python train.py --d_expert=64 --router_score="softmax" --routed_scale=1.41 --attn_scale=0.125 --tie_embeddings=true --init="uniform" --init_std_qkv=0.0269 --lr_mult_down=2.0 --beta1=0.93 --warmup_steps=200 --decay_shape="exp" --final_lr_fraction=0.0
Below are experts of layer 6 (counted from 0) of a mixture-of-experts language model. Rows are named router (the router's row for the expert), gate (a neuron's input weights, with its number), up (a neuron's input weights, with its number) and show model dimensions 0-191. Each number is 500 + 25 x the weight over its row's rms, rounded and kept within 0 to 999. Numbers have three digits each.
After each expert's rows: a language model's description of what the expert responds to. This comes from a sample of Wikipedia text that the model never trained on.

# expert 37
router:494480492489524492462476507497516499498540525515556506469481528459496487525526544529492494498462506485495487537458485514490512503483512480517487499460497497489519472513555460486515485511497487518522490460535510493485531478513507515504491549488533486488553533539509525485508536470496459455532537509476542550509547522487512490477524491472499513461523505496456477545488442490498486499488476482553479488529494511472472473528498471509481503527556463520523500544502471502498461508490497488445505488530538536528520491513477475499436507516508532514491476528529504482483495530504455495
gate0:553461520485487516484497491498520477514525528494516477493519508459546464486456493525470504480528506464477466488498505481481499461491456471506531481450504530484509509521526477482484490530503501521513541512530499548465524502465500512508496537519494540447539501530517515533521457533523484496501485466498489499517534471502497491523483512544517515523500516467445526488473481518473475526465533493533438514503469521524495488501503461483532495503494470506519508520496512551498445456474485486517513477481530491461520503528467494503502537479469482474489483486459462487518522536483565530
up0:470467439483513513478446499491519456521521501488540516526494434496464506529532524471494475464497463494463504510516499438462504523501527512514529517486506467494485487493555480481489500532473481524536497494528479492495526510507518486486463492462507485479524473473490522534490506497452510456506514466514470503499456522518496461505500529494496508496487504491492515531488497489553520492500536506509476514498497490514502531485449484475537502463513486465512524468519487486468468475498551512498549528504524534473490447507449466473489474483531487480520485520490448531500452500501459470
What it handles: Vowel-led middle syllables like u, ang, am, un, often in Asian or foreign names, such as Wuhan, Gwangju, Benjamin, Shizuri.

# expert 32
router:513488516473500488488482478490476491494538556533517487491517488507553493515481527501475523504483519499484524489456470522469482466505531522508504492508490491466489484466518496535464478530480453529501511483540463525493517454495438505470472508520475525499500498494512514493511532486510490551487500492523503528461518476512481471443490468572521535474488488511489504551512466497447502479486507524550533527475497513529505522471535479467477532469530519546474498491462471525500466459523485531532518488464512504511527513488487540480521474470476493545469461496491486494530517508509498458
gate0:494464539503508507535501496476466488512502510532506488494538528502481505519507479475491514543524428476513508492491454526501462541523516490490494468508454526438516521492465499508523488488461489462531488493541431496480482493509509472481513511483513511542515552483510491498498530512506525532483481490516479494475481541469534528541513470478512463538500515505503478517458462501535502494482499478497513518515465531496523505499488536516539563468538483553487464510476528520507517531476502524517502539498495531479475475501504486473490495489524486536523550495519520522534488457531454525
up0:504470520519469522516466518563451523479550515484500478513473515523526509502469510454513524491514512497455543456494516484508456491501497497472502517483482511522474501474521513528487516540496547473513524478508512539486477516492504511466467480482491502461531543536550477465488514446496506504507534519522555478501468504512550445473461523534489472523480496475517497468492505515517502462494572473497514512489466506532500500506491471536484517442515527478453462505487485485463484458486526507509504514467498516512467460497471523488486464491478516501500490479487488511496504501535470502
What it handles: Short mid-word pieces like in, c, as, uc and iss, such as l-in-ear, fran-c-s, Just-in-ian, c-as-ing.

# expert 5
router:454540456476512460476510485503576517479509485512460490476520503496528470473531486495477532492469493460456509526501491462455520494529440499500525491477499530536521520500526487479513501484466515501552519469498484503543528476534489479484539513492539506543478498475503488504477487485457490529474526465481486504465546497505481450467525476499495521463454486484527488490506506534492462521497522486445514511491493522514490517473531453500507499534494468502468517511529452534491509497514490510494517475487488524501535521515479561507486527539519503491512491512464525489518538517472532519
gate0:572520528515529509491484472507480506526508482520503489519499441519496547517506551455495455523514519527502545490471539502514497509515515466481499490499520501466597487465473545505485513471515428451530500521507518448499508537543501494553484502495481519466500477496509538494493531499464510525522515513468490496539509520498501521527468500505471483493518477478506519521511472484512496564479520536491499496510518486523504477477545482502516498436501530522497457521473544520503522491472504499501536511501467519496490472455509526506496502508506477520474476510464487492502509501495518494
up0:471454508527513474473530443518474492519482486497495491529510541520462466447502480523501458455533504495498457495529493547453518508472521517527538493551506504504506524491487436493502458465500513478467473511485523497512463506491497561520518466518527496511525518558486498560523480525491506509483549503520500482520502508552488553495474489497514480493487514453478487514468547524496477506521551494489500466523498480504523513494494479481520502492533489518524524498493525480486521531498488454530536472480478500512519451497502489519462520537495511515517476473486518459471505516482491521
What it handles: Line breaks and paragraph breaks ending table rows, list items or paragraphs, often before a dash or pipe, as in infoboxes, cast lists, election tables.

# expert 23
router:488489524484470502565495541513530510524536523526492492521539477473517511516481515477522526526498468478534492503510504518500591488515475529509520499459470456505498518481515488550486481481494485477488518535488472490462536491456527511515472502499511501517535480487472508477500497483493460505511491514456545499480512535548528509461475503518495472483490513472533544481507521529500474534494502528512508535490529467491497511530460501506482459505497448441490548507537467510517452523548508534511525515545546467517488495516495522487522535518492504533509485516513533497523487494519479467
gate0:541494521529537518500525505514489500460492510504508507506473491503498502466490503468549470485524465512514539500525525466495527469541488499476486523507499462534485490527469505573497497463495503508506501512484489489491508498495525512462487489485464499452532495521491513526499511497483467484484545505539502460500550512512537524468509552519530475490570471509500508476510463507523465532512538506527466518518476503499501482530536483500536501503532529513523524498497518442488488476514519538503513412524521548511490488490502501476500546527519491466480460547475521476518509463478529467
up0:472502536493531547468506541479461490489504500483477452490487496499542516515478518500503475503503469513493438491495503502508456530532482540493528496453455471487481491548480524555538508537537483510484535551524537491488502480516548495452521483522477475502466472524481548493486544504473510531496522455490486499530510472542512495491529498535495505535463517507495488495484532472490484541457512472499502513501501534528473485473522461516488515496522511533480502493461472509546513500499479477498511528467496507518520495509525461544504482477501475463490479481476468546473502468481467525
What it handles: Common first names such as John, William, David and mid-name fragments like n, hn, m in personal names and surnames.

# expert 55
router:532489495464484504493510501492539502525487499453515524464472507429492497473482492487511512532479497519489514516490475517485486527439492429489517489489481488453504494468503521519497495513486475483496526484525473527485470501485475483551468522522540538480484504519548486491491484485481445496514502470474536455502452505504538467490446542491473498492537525508483471501476516496505478506460477488463510480511519505485506460461507525501486481513506531478477501540485515489501484483490407494459544507508494531528468494515488529474521510532538460494490523539529523525481462501483502503
gate0:481453493486534509530545458478462490517499483526500487477496487490507539496503507543537484489518494508492510516514548495518510530526505510471561522451521477468473544497489528534515482495497507511500510480511483473446495490491487488484455491526546516444476504551475507494493502465530495501521469473523478498518468503518500485446450491552497527583535485503477466503505475518489460507481471500523474514473501481532518508519524497472473511485469486474515520482530499477481470473498477513502492556495484501504533520507456512510483489476498447492487460517530506464538463513489525464
up0:527520539469533490483534501548506523498490507538489557467537482515520487464504539518512458485472447499488474507503492511484501517507509479539482489481508499517521479524464496518474511492518526485524523520521496513497503491535514425529523507516520500479510516469535530522513509464495511511497506493530509484452485512518526542498492493488502477457504524514499515491490517521494484462441530512535523498445508482515467497521523525490524520558460573526520501497481465504431489488457488484517541500529510514511460513545474497481510520547459472514516445535498513490496499483510510490
What it handles: Final pieces of foreign surnames and place names, such as Baumann, Kedryuk, -ić, -berg, -son, -ville, Gurtweil.

# expert 51
router:516510526467514493511495514454529512487503502529504491511531533483515494533518494506495517485446460533509485521484483513500527500491551481476493466500464557500507510493525491512515519509506498487515463474530542491494548492519478469442537489503478497465462497458490518488507495504466468473493520464483509513523532500499487531485506524476506549516531467515471456539469533541467500474510482534450530519493489526506484499481528509519495502510470532489505505499491561528510555503541506530527486436500523493476481443512545481510504466493525491483525494483466456486528521471488511559
gate0:521472506461498450512499552471535503534469495497474528501463520495484505466481481504488514519522525469492534509501500452492523503503527491470533509521513491465508523466487469501495487483505487495498516507510539475476488508464486535550491475479512528527516501494470473519482526480453512487516485494509522510485495497489517496494472479504531567526523496487538482502503460503492552542521536520513494495528544467465455528494478487504513468529462491477455478433521472491466523509492472516562471520495512530430519485492496506491500494496489491490564475533500512450478555490506502470
up0:499559506493529523496539515464500513450509525480470501506513485518489519489473477510492517502478520553481469519507488487501487506536478482547481506504481455471460476530479489506485503483502504555440541456506498534469499497515479517525544531498489518482523519508518479507524485541547510494505481479467483500487516550512530480498482466498509482504486495486468488509549459514487517469525508474463493515505495482503536515522470489490516499491495503500545502512474537459567473566507480484531524527492504550523486469519481494468521455498500519470514487513471492548500482446443524497
What it handles: Lowercase c and similar word-start fragments like de, co, ad, en opening split words, such as at any c|ost, c|elebrates, ad|olescent.

# expert 24
router:518535525495521464554492467499450516507515463480510479508467502463544472527496510535500514491465507482526528528467488518471488519507537541520500513502509521506517476499451555491491502450527491480541464513496514518456472480463508478482509502524466501498496502499513507486494526518436486533475503549525490523492516501504550484474506483540484500562507470516498483528469473486510506525510484512513493511508457537540476489558469470487482515510517532532468494481484458515517465480511521503509436494555477502498507508484468521510519505501503534525453535565487501515490496492492496497
gate0:498509511498469516544545433462476489517470539529449467524462531516508485470532441489499466461491514489493499509485481507519470515484496520447502536521495490520528556494498475488513496503445493522518488480524528495479504515489486499474521476513516447509494503495491503519479490502457460489496472524472501499492479518506445489498485552516521558529495464454490494515498513484554518488544499530473507460531494501502508502507501481480527468483535509545507489517465507482471525520470496479502528496508544455476496461496490503544500526491499486497519510505527488490499481491486505589
up0:465461485499478489504558520530525440467528526506487503512507500476520485518505439519496494547468491533506499499459511480496498515505513529458524489455550455470509476514480473504543520482525529485502514505489524499478490514512550501450521525524487512467489484518440502511534496472503524465514453529505485496558454478509508504505471520473504491548509484491482472488518469509506528485490464508509502483526498532535505488531483507492473482519490523499500542490495487511503479495541504468547549501488483520510506503497542514473528514533498448485479442499457504532529507505479457539
What it handles: Dashes, slashes, pipes and periods between numbers in tables and codes (2002/2893, 4 | 9), plus mid-word w in whirlwind, Kirkwall, www.

# expert 50
router:460481512483547476528500511512473485501422497445501481510497478539496449532465484497541447537527475516464510490470543483509519534477511466511523477488491519517510500490543503545480500517516504524491495540454473529530522486518526474507499486553496496528523507546523512511531507506489522496458490521529469516480509532493521524484507496488500535505440508519520535502472526523482520511493500497465556472502536521519472533491533505509538458477514520489507463488473540458497503508514498494500474488512498476506506474544536496516492497481456539520496478457464507473497546518491492519
gate0:515500493524499502450504516493484498532499504478468501507547520474456482491482514509477447483533497526496492459454491449481489480501507485494505497509468515493498527545504487525506550526501511538502499545555489533519508522526493545514445514493470554502454511514486511469497500503519526466490512513539501536498492525534521523486514511447519513501444533502487538430503530548504511515513507513477492530472526513549509502522457489480493503495460489496515478462517530480472525471495530539506429543493500525528477485498509495538536482500476504510489477495494506526483484497524529463
up0:481513509458435505489484504540513504503502465464506502516511504481469487476508519494480488469506500532518497472509504515490486477498530493496493502490542499466491492495564488473495529507503550517526511469415511467497479435519491540524543489474474467490407478502532501505471539452497466511458481503501511450523534487499527481503519515495469510529485443477530491480492494507520453474477499500483479477487448476468469473500508500488499444500530502476496560481497473516499513496482483473487519504476520513523502508526496469502515504530508513544488535476498502511516526525483484502
What it handles: Pipe separators between numeric cells in wiki tables, plus list dashes and coordinate separators, such as | 23 and °N.

# expert 58
router:497486469435504488465496517481475502490522473477517487493478531481528527510501516475527515484500527507500481525464499484492500506541514473526478483487483467523452450470472489460513485517512461474492457470495538521512523491500490506498462525493533469487515484482513526479483512484510531539530526521471434510504507524468456518487514487492528540468484491511514517487453530469440472491498465503458471499530515527509469483555530492474476525499552465511509514492472471511510575522523529515524505478529547488508526505475509496526464485480538522444484495507499472506511479485476511511
gate0:495491485475514483500497503501493477484468489508436488460506463498517519499508486526490489532469503529518482480477510488504453476497489519511519518451492493447516486510503539496419545490519566502481530509496472505501506493499534469514513509486456518501510484478442530526514514518526484531506475495452465519500492500497537509547516472541520475456494524502557530485487485513495534479534511489458467494510489464482519503485465498551525500522502520506464495495544479486498522501476509497492504527511462511522440525453488485455498439462495492532503522503504473504499510491481561481
up0:531483489483509499506482485536514478486528488517526509471468526494473530490548528511441487519496485503468512469477475530490490511499473507474514516467500541536522499487499506511481521503489522506470480490498472548525503472520470511519451492516562522547488480490450456478471474525483544494489465511553527515493466536535481469486494503483515526507483507527511471486502549527498495471492491514518537524460511477437501558476499500491474482501497533483533486542446518486527520484510524560490534511511486454501528505505509543486452476511523482502506499487499520519535447496490477477
What it handles: The article a/an and capital A at the start of items or in tables, such as in a, of a, A-way, A-ction.

# expert 33
router:482474568498494502505514475505527481475474478516479488470528482536460525510501514495485515465552482511456467507532502482499495502508516527446543523506486499493468502501519474472534565480511504454522486502534484550533515492525519489533491537501500517500549467491448524543520512473530535494489489463497503484517476503495478521520517496528517530506448522554533504480502452483496513506498538516493515531505529540530502531489479512489489478479458494497450542501539509476485532525470509496534521547495497497458518473519505487512506493471492517544505460451517493488487505490497537536
gate0:533465455495515515487512501457532487515517509532472503513499524494495488554491500474471477524528514512473496483519497507488526523492513509491510517492496457515449510518516474567472439508447463465488536510525523527523483483517484505459449516488509486480505500518489540470514489510484476505548505458545529483505510523531527530501482524499477478474496523556457482482510491489545477471476508474496524504520531505455481501481465537544513480544505478498533493472502512490475487516544519520534495472510500491487515485431468467459499484504519440475493499512525507488533543493510496502
up0:478541512525508508512512469494490531499484519513535549520508492548520488544508533545483479490463503512492493474504524488507443500492515486434476548481505538483487505494500523489489495488478446527479484468494469469499500515519474544511485493498502503537513552544483465523523530521483519485489478519475476496542556507515468481507535505544485474496521485496483445505475478424477474478496525496504536526468512493486477504435482469540480521524500498534494490524542501471475498550537509497518527476511548498489504496468502478527470498491523471523510522470509480499500520485486524524
What it handles: Capital letters starting words or codes at line starts or after table pipes and list dashes, such as | FRA, - FIFA, C|areer.

# expert 38
router:523530504502516519496504497525442537461532524481499501514508525502500472480497530535521533513524505472461486537500461521476507488474499475501478539442470486500488475485519513478504516486529508509512452468543522518476505461475496506497523469470475493471478582513472452493453495474452483526490491498514495513471501487542477510469489480480504497525514536489499549469458474493491482516491504501464485453464481498512502531505487487524490482523526492441433536493504494499524505455510501525490492510503527507447511516574496462454491498529473478473486503509491495474485482510478489503
gate0:498492530476509456513496491494499499526494511496509492508521528520462518487491486540470515491485488524455478503505472459476463494492513472495509531556480512497469507534526489523509526464507509513508530480496529456471501491484483513484513482456480502564485563460493508564473464523487516511505492520449530457491512508537523513504455499495487479548508485488465490485445486528504489479515519497517509492499491495490479475531477543502514499483469489521449519548496507496499514486536447496520517482515553548488520489469509470505480530489482483521514404520483537483462469504503492500
up0:547478473477518507511484490513487561520503514515508501478510593482526501507470492529504497526496529513556503511557474519524505508515518496551546521471479492535476531489460495521444482442512521504547508517484499501515550504523543464518526497501511537491480531507499509485498491504528478526498501504475502495501499496540522484474490491485467507497484452529473507545502528494489444525495475504481526500500530506507487483496475521524504511502494487446499502516469523547529481537470491536480446504504490542499455505502505498553466495504488455513537535478527494494525474526494524504
What it handles: Mid-word pieces like ul, ol, ir, um and em coming before suffixes, such as consp-ir-acy, ass-um-ption, B-ul-garian.

# expert 35
router:515498532511464467510507505478488483491518483519481515527443544480476476483497506551475497478491509481514452464533528497523538527478538503491536491522542492502509563498490489519513522499490516500508550495519481529496474502493529500510522476543519480488489493504508497562517509457504517460497483477461511526506475467493496473523503488520447509528512535450509471495511529448507472495545524473475521511509457529510540517493461540482512543492488493465512539506554523516501477515483519467503459529475508469478539514551489494537477509535531445521502484543503503505493496482503495475
gate0:497470494500541512491482483469515505487525499507494523493495483525482515546520532504512462494464528487503479500484526516480496507510510460535468540475505495465528526530481536489453429505472494484521504444513502512486480500478529499480508472507518477521539483509516491521549524487545498511485546475483534538491509529462521520481566489491508500495540478539491489485490510506527513473487540470476518494496476438507475488489500542548540483494523504544508518490468535505491492511502494551509511454485502515471456465536482501511471509529589489515491486481518508460520460483505494489
up0:486513501497509497495513523527475499527425475498499509541479495589540496499503470507508545532525480488502515499465515505530495490501496506471514510452454484492465493539527475496535487541518459505482532463489461513445490450510494498523506513508481499443490540496493554503435498486479488495509483496461490496515470466485475495511492470508521460520470518555520485503520511455478510453499511524513526507494494513491487510520450485440466483481487521514496499492520520520502533502503486536461486541478496475510491535479511513507481543476488518478479518481474520539492491530523513472
What it handles: Function words like of the, in the, at the, his, their, by, before a noun phrase in narrative prose, as in the same.

# expert 17
router:535532549484488530480513469499494494480463505483474489529448510521524488502449514482493529513476519510551518502472492486502481520448507471479490501488519473498516508513504492548478486503503536566498517486576469461510472457531469471482505519507521493444491491506527517492476531487454496482501469511439472530481474475488499488536529480517487541525494542500526483501520511530464513448467513551531483538456523471496495510523490489501476477508508505484502487511483522531512463509457543525510537498512486499495527513532494542546517498529482494500538506505493490522525482488491473514
gate0:528492490499488538505487505495519455550474485511469529540492530506475483469545516518476527494486483487499488507495450488501497489511497533456513491464544509476483478543449481505546522485492520512509514499501520457521533485455471481526527507513482547493515514434470505554516481533459480500488503488480506538524505442453464434511512550523481486452515505532530512472481512526536501463505540500516508485508485481515493478522479485525505507512481503510499469516480508466460499490484540481484499521489513511465533522497470521494472500491514511541503505505509548468541477457520471485
up0:494508469500492519445489505490562511484535540483459458475457482457536505482539484535521474527478533486478465488507505484505492528535486494487496478496488529511488519470466503446514508481492498543506523464529490514503486474498509453457529460474514484502494470502463481473495507494489482479480508451474549495495476464499515535504483515508492489499513474496480498482491530486474490519476468483509526504509521485451452502509504513509514506459470489489491524503484469487533525505519492493427482515502484529483520481468485478544512482457476515465470557495439482494452481554525520478
What it handles: Pipe separators between table cells and at row ends in discographies, results and episode tables, sometimes pipe fused with a quote, percent or bracket.

# expert 12
router:483516480524469532519487507519481480468534484541493525479506548481503528500494495502472475538550486499511473461504492508478489535513499475531550460546485508484509509474504469489461472528504475535476533529504474469550518522485514511518520513521464474517493505512451515531515506507549513509509518509520533498501542520500528476509472513560489456488535524487510501493492504498491481542527489502464437537514540516464534492445529488457506540485515489494534481499512503486495431525499475487514513503477520493515543506535503523481484520519472469495519475483502448482524538464530506497
gate0:495499480538484473514520523521481450526518508448466524440506490491502470494537495488517473520452450485481489538490498528481424501507468515459518475514503502556511495489489507481473461481497478542509542520511546491512483476477530532502508515494469528546514495512515525479478512505515505478487545496534498538536492543469507466507484520513471444503504532516524502476534501526465503541511477488487495488505503540520478471504488475475527508524493480501482480501474495512493479504543464485515482522508532474528540483490473474531488475483492479494466530490537508541449526515465490547
up0:537493533502524546539500509458508487481524513478504468508530494481492515507500505529532495513451509508490553523482490476528484540502491513524534487464510499495532513517476531475530448500497522500514526500495492460508517518498554479514473507543505523532429484487517519471501477495519518519508546496517479504528458521513504489505496508455492508481490478505536442538530464491547503484502499511538522480512477517475538523517438503457533487526472463509484525478480501528482502517520515516468507451534520467513511500522506491447473537520479504519465530516550491520540489474504511549
What it handles: Function words opening a noun phrase or clause after a preposition or comma: that, an, this, other, some, most, two, when.

# expert 27
router:489506504502510503514493451516442500482531486519500518495510467502472454491510519476509471509537424508505494483528491485529511472514504475475477553478508487496532551514471498496483517476499515460510549462515494473489479526502511512523517449509509483484459449465486492508461489535542498483500524492504558489511505536499447526489513525460492529527507518487493500491512482498488486514520526510546490523537515457535485552494450503496536534535481539506467490504474507490476468483497493517544471484504497464446480523499502512515507461448473511510534507443500496527492506464523479510
gate0:535495502511503513527461485547503479565525501530522444486489549471501499459483512486479484460547508493502469487470510461499503506469501510463456488480476528465510527540465493456514501531531480503512508553500496546475520513504546492510553514495500482493541525460465529509505459490477495539510491524553526496461461490494511466507494482457514489544515545521509522477507558505535515532500506510519509435462497509526534481511506501503461520485513531501457499467519515464515524521488491502521495511480501509491527524501494504478509458539475524488494496486491494529504474482504471510
up0:496502541481458525520492498508508465498533474485535478504500475510552501515476505567526493505491487539496480480488480474499560483514501517478507453525534481481468496476533491528503489538560506490488509492488506508482547505479471481462512502489505500471552459485499498505516523539503492519487475508476479541545510521484481503449511484508510486468508495488509461523495508486504515551516472517547474510484490495480480508467523508476524506450518543479520511479543521456519479460535522491498543518502533507549434513507523515526550483530482481496503540510452485480519483523517544488
What it handles: First piece of a lowercase word split into fragments, often after was, to or the, such as f|avoured, t|ouched, ex|ist, separ|ated.

# expert 3
router:521515496523497499535537512492497463514498469548482501566538525486551480518481522489460454531497480559519552492489497498505511542499545497499501499541507540522516508496461471541455523489478531527543510501460516491484500500500502464452489499498496516493513467510508549474525519502504496472507468481468491529533528500518506498484512497533528522492538562534501483471489491544525519466497521446483505507510442560506490488515510470489504533479512498511504462509492465497492483514469504498503542509466510489501508503449532499508531484528470476461487525536468493514516467512488521515
gate0:483534462476487501517497466459472493500523514481462489480479501483483485504502505480521500519552508507500540465473478477458528539496497503542503469533516490452470518473502528534502474500515513460459493491493501521491455500493539531539505486557531495494515469492479470486544480527487516531475516544548505505518494511536463465462455470461531485495549495485519492480514471531512486522523520496473522495449483497511520492520504512455452523536489501507443495476516504490450512489511520506497536528466495482507449467483498490532567508501508502514511469520500513526534513483495477540
up0:516502525526533496504496485474521481520496508535521492482490507474459487544534536489483565538511531511519526494506481487520547491535506507500487507527479492512473496493548525486504546540494495514443515497535468496509495448518521477503506514480438535507493485512524491446534528518506491481512503487523548480499467547487532529497463531546504523510496511526475465528527501483519490444528451491469508493467509492483509486499492500510486494508504470543497529496486528512509472558535479486467457459487468520473507497501494501461489486518534495509474532498473474513501534458511559540
What it handles: Colons, dashes and equals signs in infobox and list lines, such as Time zone: UTC, a list-starting dash, or http: in URLs.

# expert 52
router:492482497463503482494571514521523483533460514496474529527489489498502499480505454507459478535530512498466476507496541463505489526518478494524506503534496490461519498491526481459494498491502534480509519477507517466507487498549455509480499482453509557523482486488507497497481501478515522467494467546516480479528480530476469488489473527509502449501478458453463503503511485499501509488537519490493517501503483435474524508517524525485547472515426485507493487481530521486499460525508456479461491531488465537486482532508451523485491525479515487539522512519457509482498465449497547481
gate0:511496463510502523493517505522513515537511449504540543541461478490469502474525502521521518508529489466501483489483472499533511475495531489464471435506512535481472492497523488508515524553534498511484530551507482495503483528504453486503541464509473521530513491508476460516513501524512533495459534521494492503533457548520536490498473487521488473477488514514486508486512525514486512495491499475486493513526527523514521526559478534475548492492511491482564480496528517519441471539490471499532514495527530510529500471502479511536488470513505468503509424492494505469533499462493550469
up0:485498503499488463459493484506542503533481456506521483512551509484466527463506529464502520520524508502512538509493519514499506465481475484481496495521465549477467462524497504524509523504483496504550518473497486518554502461458473461489486471510464539517519466513499480545504499516508494514469524455501513515521469472502552459500460486511469478524496502496506474516515492476483495502489489406482497471510494468503562535494530512504494525538503461515520467539496457464562506481523484507461511504481531475470475515497519491527507527473515474542517480505496488510505455527490488520
What it handles: Abstract noun suffixes and nouns ending a phrase, such as -ation, -ology, -ity, game, election, development, often before of or a period.

# expert 29
router:515502507491486502478481509553534475504509486460495559510510534464541487476471472524475547550438497513483540548474535472553477522521498551477488515529518504502464511455479516493497470530478468472488513496520535518478504528490508486526566519502541491525443475543488535502491469500515492509539476498523493542493499501533500524459463484490536477492489492487532537490460515535469477447498484520486473456483495488514482474487520476486505484491519461480490464524483522498506473499528522483485513495497531523497477495532494507498474487497523464498482527504519523508516522453501495524
gate0:543535507546486504530507459551534502472528485490515499488515527469493525488502542522532505527463469526524499487517519455481506531496576512461470509494487539499456541505473546471474469528527523474497520433509488517527502514536488517484480535467506560502516484479521484481502459487508505438518497509504431498537456500488501515485508517470483522507479501510494531474493486510489478498515479484512508561520478526496525538474516503520485484454514496508492490529517511500489469498489494516519495541489526540505494488556492530506498475522491530506481478496537525490474513460497529499
up0:509515526504499524497471513504515496485520502518539494499514482532458481534497523485540470542512498488518500447507516526472487553508490512538505466520528504501535518507490458500459464451509497511534515470499518507453528475458501487505471499510497511485481500507483488499512511502491530488461535460492449500520482550501496504479553512486521507524494463492506493532478496499492538489500476448511494500536426513489533532502513442533532518480493513480486489485514498467535503548530494476508488518487510507499553503432522501481528510489529504476549465468498497467505435468506514551
What it handles: Mid-word pieces ending in e, such as e, re, se, che, te, inside proper names and rarer words, as in Saskat-che-wan, Es-se-x.

# expert 49
router:465521505490539428484456544543468474498515494471491490502548506534509521503543541485539467476518553545501484488528515540509477488519507504462496451516498515526513488486474514457484491446492489490480508502441522481533532481454482525481514458513468512503476499488455496501480496536485549508509490499482509478499484496435483465497516496493471516544497495524535526519523512529513495471488493488525511520507503505491489523501522544499491537448515469471487506486483471492531496582534522491474467472511484495528502544506542506499500518521497493487536518497510478489496522509505502492
gate0:460488466495563534502509500466528448509526481491490497540522499443497509469501512515525498506527475477498502506512488488475487509461477469536508530511509497511461490468487512483483463534458527496502552497463487502482487518506471536482521531532507476511510519526428467506550535471477521472499468489503478558513460526463476504491517478499462478506483473485507501494515494482523498480519503502480539476519503483510489481507543467462485508523511522529520493461483512430540497512509546494516524512485464470482470433533473488469471490493541517495491516527520546489508490501505485495
up0:489523523489479547514526463531478562563513514499476491486533533570513492465523509523522483508530487542526470468511548516498525473500512490511508488501484516533525470474488479521444479516508493526454527544491505479514499502487512503480502462491481482512551515521469501490533481515440485471489514512451523526487484513491479516517493460494475501521471539512482515452502478521460493497506524531572476500481528489473486486488491484450484517453472469490482470467491530495486489523519473504525517492493464474524519498518488495491490451488515514504508517488490535466475509454470498473
What it handles: First word of a new cell or list item after a pipe, comma or semicolon, such as located, °W, race circuit, Division.

# expert 43
router:467459524471489473509514498526538500474489504454482490493461474493470533478504499481478547465558525498484511495524534521507504501542477527564541511472505527493522524507498484493498469487518476490489503493483496547453502541494495491503507509472459519508472499547504456483498533474466454500493496535536486504509560475487541533495488523497513509445498478479526502510467548531473473469495473525489526493545499507494555514503509514511505526471513525500492430520458542473505497482487504473462481500531534532481500503488497493508515485480504525556505522475509504511549503494492506464
gate0:421508542502542480504507504493490499503494490477491470526455491473511513483454492569524565525508511506499518550517512488486550518503500462512516494556523526515446514498498476510449479506516507512535501538553507498483524511458467513508512497468477521525509494512537485497500517485505523564515459436479499496474485548474522521512488488477496487485494516527513523513486528506538515494524504486492529511515504514492484537495489496478518490498469519507508521538528505525476528500505510513494475475458480500513460500527490466540491491474504480520498443474533555541491515509540486528
up0:529548487525499532494492517515432491475509504481538445512452564466471522507516528495465484495521505479487490496468459533512502468514474540490485506464488467525485511538493516510484484481502500537529533494505510482470479505482491503510540529473571480501482478506453538485498495500520536530499523491521490493497516507518528526496502504555547523468512497510469480517512492469527516515478442523523481486524550520492448498527526519481530486508470489462507501471533500506549509534482468530499505501490499483483560524486480524496480506529528503530496478499491539540469475471521512487
What it handles: Pieces starting with p or k, plus units and nouns, such as skatepark, scripts, altarpiece, km, kg, points, page.

# expert 34
router:511479496545466517510548538470462546490487489525485504524511533507517492476485524523513472497499506465510473519457494488497465452516491489527513553463496509515532530527507529493530466481481476518516518488459539509522449453516489509482531459539508502444479513482503477517539510503512519498485507537503533531507466492531563487517520472454447497510497509506500532478495526461479506504525506468477540486496487538498484482504518502518477533467497497493527507528494545510483541479468530453441522504466475478505539514505491510525486500498495520476550511498513529507546528465493497488
gate0:513518512493529493529540508494524531507516494532460513518483497496532425505516510470491495458486508491483525507498479472488465511461505513558477463525508518490539460493476480525498480465483436482484427497505478511489461512548508487497483524500484462548506513511536547483509526553484490475437516445531497458523479471519496498522478514507504485478492468528486522503502476516485490520561504506500507509482491477495484499526504509499496514525580492474514497514512503531546515494511520486545510529490472476509497482513533503505529512512492503485504511512519523484497485537500466570
up0:494471483502471477503521534494460471548506461501477473509539511519530518552518490471504510493472524492468509466517487465531494523477493505483519496481497531496496503467467447501504478453511512491466483488499468528479485510510522439495526519444517493537512495541541523507535486470483472511480553459502509495473502544496474513495543535500533487534536485498523471488525485511556501481523451466500507502505534470518481485542460471500458552538490503509520518501518515506483503523463487512490498568463530470494493467485529495491456482487487491528512499512493473529481481499492488543
What it handles: Prepositions and particles after a verb or participle, such as in, on, with, for, as, out, under, plus -ing and -ed endings.

# expert 10
router:496483499546497503439454521488526491496495509498500544463473485540473532454488523535516520519460517487469490524496508538448451512455469504489484556487527510524499491477492511525470485520519485480508545511486489468485475449460510538526458469467528507529547529497513471446503488500434496543487491482466473494493504543503528521552515498494507483471522473537476473469476491502466504489512479458504477493501492488504536495489504530529491502506509489540536487523507488476470512534496493513500484539478505506459487491462513447478476512500526510469524540474513515494487493490496495506
gate0:494531469516498475551505454527555497512524500482436470546464520477538496490532498540490524512494520521537524468488532487515511529448529499490513514484542475497518529491499516506471482475465499495481477489513534448489489507546497465518501473515509483510466454516536517518501523549521522496513524465489465512533510469461497510480473517490493483543474494495485535518470510483507506507505474479542520486555482492454488549480515506478497491511499456512497534496503465505517505501517463474535476551535493454466507482480480478526532482482469488462493522527481522504551501481507481510
up0:479468534442460544551452475534462514497460481503497474460537519508488482481546486494503492513533485486493506510444544477511516492491476517502479486467471504499513505508529486507518491526471514501524469478534529506463505531492571478472499490435479514477526510490529522482537480507505521510481518523522505509482531514503475472513481470504511501469507537515522524494489476525527497484512503502519494511506520488492530540545435525460480501510481466482520526488501499522522463458507540434493504472504569482498530472494482491497461497516510510489472475501483503532518474491545488492
What it handles: Short lowercase syllable pieces right after a capital initial in personal and place names, such as B-ab-bitt, G-ab-riel, H-ind-i.